Weights of a small mixture-of-experts language model, trained from scratch on English Wikipedia: a variant of SOAP for the experts.
Below are experts of layer 6 (counted from 0) of a mixture-of-experts language model. Rows are named router (the router's row for the expert) and show model dimensions 0-127. Each number is 200 + 30 x the weight over its row's rms, rounded and kept within 0 to 999.
After each expert's rows: "mostly gets" lists some tokens that are sent to it at least half of the time. This comes from a sample of Wikipedia text that the model never trained on.

# expert 2
router,156,203,218,170,247,197,219,180,235,130,200,217,203,230,214,233,229,155,183,211,189,168,219,170,222,199,227,250,164,236,157,239,207,193,157,213,207,201,212,220,214,210,194,180,216,203,201,222,229,232,211,192,197,150,156,243,222,209,150,196,237,251,238,181,236,223,208,208,258,199,251,192,182,231,241,180,202,181,230,210,182,197,225,160,170,187,206,136,140,192,158,185,181,249,199,223,178,191,162,203,174,160,170,200,230,203,218,174,222,130,276,237,134,225,173,242,205,213,206,181,170,174,237,188,202,238,232,226
mostly gets: " member", " player", " President", " person", " artist", " father"

# expert 185
router,219,207,159,209,202,189,167,207,205,252,146,228,196,216,293,253,213,204,232,209,134,199,247,218,169,181,215,187,162,210,174,223,264,198,193,160,192,186,198,176,206,175,190,217,183,194,189,203,254,254,241,190,215,277,272,185,171,245,193,238,208,216,208,209,236,157,206,168,224,204,214,192,204,210,230,262,166,215,178,187,168,165,191,237,221,231,195,170,249,188,196,218,240,158,142,224,169,207,208,191,210,228,191,209,257,191,208,212,158,177,201,165,247,164,211,235,200,251,198,202,192,154,172,208,213,212,221,216
mostly gets: "sa", " Francis", " Ne", " Sa", "Á"

# expert 67
router,176,128,203,255,242,270,193,190,231,177,157,174,149,228,175,190,233,173,226,186,245,175,177,148,215,165,190,215,153,234,194,181,170,180,164,194,197,170,158,244,185,180,184,208,195,179,207,229,178,164,251,196,243,249,147,182,194,227,224,195,212,243,160,175,212,167,174,211,173,211,179,217,249,223,231,238,186,188,232,190,200,263,226,247,138,162,187,218,198,227,213,199,176,215,188,259,205,244,191,188,216,175,214,205,224,226,168,179,180,164,234,213,129,191,214,219,190,160,206,198,221,250,165,196,228,224,204,207
mostly gets: " four", " six", " five", " 26", " 24", " three"

# expert 237
router,180,210,190,207,210,246,240,193,212,124,183,195,227,170,201,218,191,158,221,228,173,139,157,203,192,182,234,204,164,155,237,255,189,214,203,151,235,222,210,219,238,233,170,219,208,239,185,206,189,205,188,182,175,116,145,210,157,219,218,219,168,206,164,225,173,263,259,203,156,178,158,214,207,234,226,166,192,167,235,197,155,205,172,193,189,190,177,245,190,167,176,172,173,136,185,218,151,151,184,200,230,193,176,179,232,187,190,180,199,180,210,189,143,183,173,186,231,182,152,195,164,206,236,258,200,175,206,181
mostly gets: " take", " House", " make", " episode", " control", " power"

# expert 64
router,248,198,218,179,197,218,178,245,195,149,189,212,178,168,189,256,191,217,167,220,175,234,262,205,205,170,162,189,195,178,189,180,195,260,213,195,184,248,237,149,173,217,126,211,174,213,195,190,156,164,190,163,249,171,186,138,116,229,178,200,198,225,172,242,173,210,203,214,172,179,153,144,228,239,173,171,223,150,171,203,204,149,206,180,205,177,223,220,233,163,195,203,203,209,227,198,236,130,201,213,196,163,217,207,227,189,205,197,230,204,174,226,136,243,222,209,215,234,186,204,199,208,149,189,163,222,245,211
mostly gets: " pro", " re", " fa", " po", " Pri", " Sea"

# expert 147
router,172,181,202,188,159,194,236,206,242,183,193,217,161,199,187,194,183,232,214,243,217,168,224,191,194,175,183,237,150,246,191,213,250,170,160,167,155,233,139,200,158,167,281,244,238,240,262,213,212,242,206,192,155,267,235,234,167,201,156,191,242,191,212,199,237,227,188,210,156,202,188,205,228,230,134,159,213,169,199,204,217,204,186,233,233,219,208,163,185,185,237,189,243,180,161,228,211,178,179,202,161,180,175,140,198,225,229,205,185,212,247,185,246,182,167,206,194,208,188,228,149,200,166,160,219,192,202,173
mostly gets: " role", " young", "mi", "ni", " video", " great"

# expert 107
router,168,229,147,224,229,182,231,219,172,218,204,179,239,116,185,210,231,158,202,200,102,217,193,243,213,192,165,174,185,193,194,200,215,180,239,203,194,167,258,201,203,198,192,184,178,252,212,143,210,227,165,201,186,154,109,169,174,226,182,155,181,218,213,202,165,244,233,236,215,216,198,178,208,189,205,196,226,201,205,206,206,169,192,207,201,206,242,216,191,158,173,262,201,215,227,212,234,144,230,180,213,169,220,175,216,238,151,245,206,217,223,215,163,223,213,227,196,239,182,151,249,146,174,217,166,194,204,177
mostly gets: " pre", " ex", " dis", " imp", " post", " tri"

# expert 190
router,218,182,223,215,202,159,214,179,163,239,238,213,258,213,164,209,233,202,230,138,204,179,142,181,224,241,160,259,161,215,206,217,158,199,247,154,245,221,243,167,157,191,226,252,185,229,215,207,260,245,174,198,215,192,236,179,196,206,247,132,177,154,202,190,229,195,239,179,196,198,186,231,201,163,192,186,221,231,195,235,181,225,200,208,163,210,140,186,197,189,154,201,167,211,203,226,200,226,213,206,183,204,227,202,180,258,173,238,215,204,178,224,153,175,205,260,196,200,159,149,179,223,201,184,153,141,183,224
mostly gets: "Personal", "ological", " political", "ical", " Ho", "±"

# expert 202
router,209,242,193,205,185,259,186,164,218,173,218,216,165,210,217,185,213,145,161,250,182,171,183,238,207,194,146,168,188,219,227,199,232,193,162,189,201,198,198,225,197,264,225,186,227,220,238,179,240,188,211,226,179,238,233,183,174,160,133,219,132,174,220,207,199,171,187,237,223,231,184,194,181,176,156,213,252,131,203,236,227,185,195,153,151,242,236,166,162,166,181,152,208,154,182,208,209,175,205,152,241,184,183,135,206,157,236,161,216,169,217,203,180,217,166,168,195,143,215,187,199,169,204,210,201,200,164,163
mostly gets: "ex", " help", " still", " she", " to", " not"

# expert 88
router,197,166,209,149,159,227,207,187,199,216,204,180,216,192,200,239,192,164,194,182,240,216,208,212,240,182,192,178,161,224,214,226,196,274,228,196,190,214,152,178,203,193,163,169,156,206,183,205,157,175,215,188,189,209,173,221,236,215,211,180,180,192,250,277,193,256,259,156,163,215,193,162,183,207,213,243,205,235,182,155,207,263,227,166,160,196,180,174,176,187,243,188,187,202,256,144,193,155,272,182,221,203,120,185,218,219,239,211,220,164,181,231,154,201,221,242,241,219,189,156,186,180,176,226,229,172,195,220
mostly gets: " commun", " result", " Republic", "fu", "cur", " election"

# expert 117
router,161,179,223,202,158,158,233,179,182,205,221,189,154,239,244,222,232,222,173,241,213,250,216,219,177,213,216,153,195,187,193,185,234,240,175,192,206,205,196,194,207,147,208,230,181,190,263,195,174,165,250,236,159,243,231,196,230,189,215,201,180,203,136,230,252,225,205,181,249,204,232,151,204,217,181,170,162,158,213,213,209,271,201,223,229,156,227,217,181,210,187,246,204,255,174,219,156,184,197,226,214,244,213,222,212,183,200,169,264,254,155,187,167,269,170,175,220,209,176,158,196,167,200,206,169,201,234,224
mostly gets: "if", "ow", "now", " sold", "her", " what"

# expert 248
router,187,228,219,246,224,214,182,240,202,206,168,205,147,217,178,163,239,236,161,174,193,141,169,160,232,178,249,197,178,189,220,207,196,221,209,184,237,182,169,244,259,190,226,255,230,211,198,184,215,241,219,219,237,225,117,190,208,153,196,148,192,216,168,185,230,207,174,232,191,203,194,207,226,230,244,215,206,214,202,247,220,227,211,223,135,231,169,206,208,199,226,251,191,133,247,178,176,215,226,197,172,177,214,224,158,197,155,176,165,177,236,168,181,222,187,159,161,214,220,190,246,225,160,216,167,231,165,250
mostly gets: " five", " three", " four", " six", " two", " (1"

# expert 25
router,185,221,208,213,184,190,221,223,213,207,160,175,183,208,207,183,197,193,247,197,232,187,219,199,190,202,186,191,176,247,188,167,146,191,169,212,216,226,182,216,171,181,154,183,284,199,189,241,197,237,186,160,141,254,216,220,193,218,154,186,189,237,197,149,200,208,216,230,179,194,229,199,170,223,191,232,233,190,237,186,234,230,177,178,218,161,177,218,195,180,201,230,194,227,195,231,258,248,233,178,154,185,230,174,166,209,253,255,206,196,253,185,91,173,167,172,233,169,172,175,193,201,260,148,156,234,173,186
mostly gets: " development", "ion", "wood", "ia", " government", "ville"

# expert 22
router,155,185,220,143,242,196,199,172,239,181,126,186,169,171,140,165,182,179,201,209,207,212,180,189,180,221,170,197,167,153,158,238,210,204,238,191,236,224,235,191,230,185,219,224,223,167,182,184,181,190,192,226,150,165,145,210,175,211,181,232,203,142,155,127,206,194,240,231,207,196,185,212,217,164,254,238,234,224,214,207,203,172,133,232,231,217,239,177,210,195,221,209,233,151,185,224,238,222,192,220,200,186,216,181,197,166,241,233,211,217,212,192,248,162,282,158,184,164,222,185,222,196,206,176,213,164,245,224
mostly gets: " $", "—", "_", " −", "_{", " "

# expert 112
router,252,236,225,178,191,154,249,173,202,226,202,256,264,173,150,197,198,217,236,187,244,220,213,212,230,189,229,213,174,213,188,251,203,177,222,171,241,276,165,180,173,169,181,204,205,195,203,165,194,266,188,229,188,178,184,218,211,163,218,165,175,253,204,209,208,230,220,222,217,190,234,200,166,177,181,184,161,239,189,228,243,245,192,171,238,166,181,206,238,178,164,135,211,186,209,164,218,193,163,221,185,249,237,224,258,251,196,216,190,190,237,241,193,164,192,192,169,187,209,221,157,227,158,198,196,177,194,273
mostly gets: "ible", "rect", " main", " different", " original", "ative"

# expert 50
router,241,198,214,158,238,211,238,214,208,157,273,207,238,201,251,197,182,158,235,205,213,204,231,150,243,183,174,202,139,238,238,207,205,193,192,238,195,158,198,243,207,189,203,186,220,181,218,182,197,196,186,193,154,194,173,216,269,157,158,192,197,191,199,235,200,219,208,193,187,222,216,185,175,177,231,203,242,262,239,213,189,174,238,222,179,209,261,239,132,134,185,200,182,224,251,203,269,228,208,180,226,236,235,162,196,203,253,251,174,240,190,190,214,234,206,182,196,200,176,183,219,235,219,206,149,210,152,210
mostly gets: " Court", "ry", "cy", "shire"

# expert 4
router,219,200,198,167,229,181,190,198,193,174,207,235,186,193,183,152,205,153,181,224,227,216,189,199,200,233,206,234,218,126,145,187,190,229,263,249,211,224,167,218,243,235,204,193,284,172,183,205,217,198,195,168,129,225,185,201,229,196,198,240,267,185,230,146,177,215,217,188,252,189,208,209,139,180,213,217,261,200,197,222,198,213,167,274,253,208,199,216,223,223,148,229,231,174,188,222,259,235,253,214,208,164,171,206,221,202,186,183,154,153,182,159,210,185,228,206,182,183,217,219,231,206,208,195,226,179,226,174
mostly gets: "),", ",", "—", " (", ");", " –"

# expert 199
router,172,156,209,207,218,157,204,192,167,186,172,198,234,250,170,182,230,219,208,228,228,195,186,176,164,176,230,156,230,199,193,183,178,200,209,247,204,155,219,251,211,184,187,201,210,247,166,150,202,250,215,197,183,265,192,280,205,181,163,223,220,185,176,186,265,200,159,205,232,250,174,205,146,185,197,254,233,197,196,206,177,242,171,219,164,201,159,200,258,204,222,167,221,230,241,206,153,230,187,255,208,205,219,188,177,249,156,196,263,216,176,231,167,197,160,148,197,205,184,203,216,232,224,201,236,205,188,258
mostly gets: " X", " released", " each", " follow", "x", " allow"

# expert 83
router,176,171,222,200,256,245,181,240,164,243,204,188,205,169,243,245,218,163,142,181,212,218,187,152,212,172,217,180,166,223,192,220,222,196,206,246,146,182,219,235,164,170,180,206,199,245,193,230,182,153,253,213,190,117,226,170,202,242,195,188,164,214,146,204,211,223,221,229,203,196,187,243,191,210,214,158,190,189,171,175,163,233,220,202,234,254,149,222,135,194,180,163,165,198,216,191,197,202,232,227,219,156,236,237,239,216,203,195,192,177,245,193,170,198,165,267,253,173,222,194,196,210,204,220,203,221,265,204
mostly gets: " President", " Order", " Court", " Minister", " medal", " general"

# expert 180
router,195,166,239,236,146,213,193,172,203,185,249,200,151,238,167,198,251,179,192,183,214,215,188,108,196,231,208,173,163,227,254,172,199,183,157,254,184,194,178,209,152,204,218,178,195,212,196,196,216,188,227,124,226,233,251,251,172,208,210,215,225,201,264,223,183,126,231,186,201,202,168,184,191,196,188,193,230,216,240,221,219,202,129,193,183,198,196,211,191,259,273,192,187,227,219,188,150,228,213,222,205,191,202,221,211,239,174,182,206,196,199,177,214,191,209,228,227,213,148,226,155,177,173,220,146,198,162,233
mostly gets: " Mu", "ov", "to"

# expert 245
router,191,232,157,186,167,172,171,172,249,231,192,222,224,227,178,170,234,232,222,189,217,199,178,219,203,185,255,250,203,204,186,150,222,227,136,162,212,238,159,208,166,199,159,182,185,201,219,203,231,243,180,188,207,237,210,169,172,202,205,221,215,207,157,228,169,260,255,209,166,247,198,238,187,219,222,176,237,211,186,248,244,244,214,196,225,177,196,148,258,195,226,211,238,219,200,221,231,195,182,187,123,232,175,192,164,223,175,197,196,208,158,275,133,206,173,182,207,214,178,154,158,194,193,194,177,210,255,182
mostly gets: "′", " great", "log", " provide", "ical", "ial"

# expert 227
router,196,157,194,242,244,251,228,230,203,191,250,215,167,257,166,192,185,175,195,228,202,260,177,247,215,253,148,222,190,172,253,187,211,243,193,167,259,208,198,215,250,237,227,211,224,160,213,176,201,152,237,182,210,190,173,140,228,184,183,248,124,226,215,249,178,192,160,144,180,190,216,176,253,217,185,209,252,182,187,198,190,182,198,206,220,173,234,192,231,196,223,253,174,235,202,185,202,201,184,231,217,224,212,159,181,210,191,233,204,146,207,209,193,207,141,223,204,222,196,178,216,173,255,201,196,237,173,170
mostly gets: " also", " known", " not", " both", " very", " only"

# expert 58
router,267,153,200,198,260,216,216,154,206,224,197,246,202,183,220,189,192,150,242,224,243,226,190,235,185,162,251,181,155,194,201,187,175,151,228,197,184,196,155,246,189,224,227,145,197,204,216,242,185,194,226,205,176,160,252,224,231,277,207,231,223,237,187,175,215,222,185,165,222,206,197,177,191,219,232,205,233,208,205,207,185,267,266,250,187,184,195,189,203,229,145,144,168,240,184,166,185,209,208,198,258,215,207,214,229,161,202,223,219,198,205,194,212,183,252,220,195,196,172,206,211,201,240,258,243,166,246,202
mostly gets: " Tom", " David", " Peter", " Ku"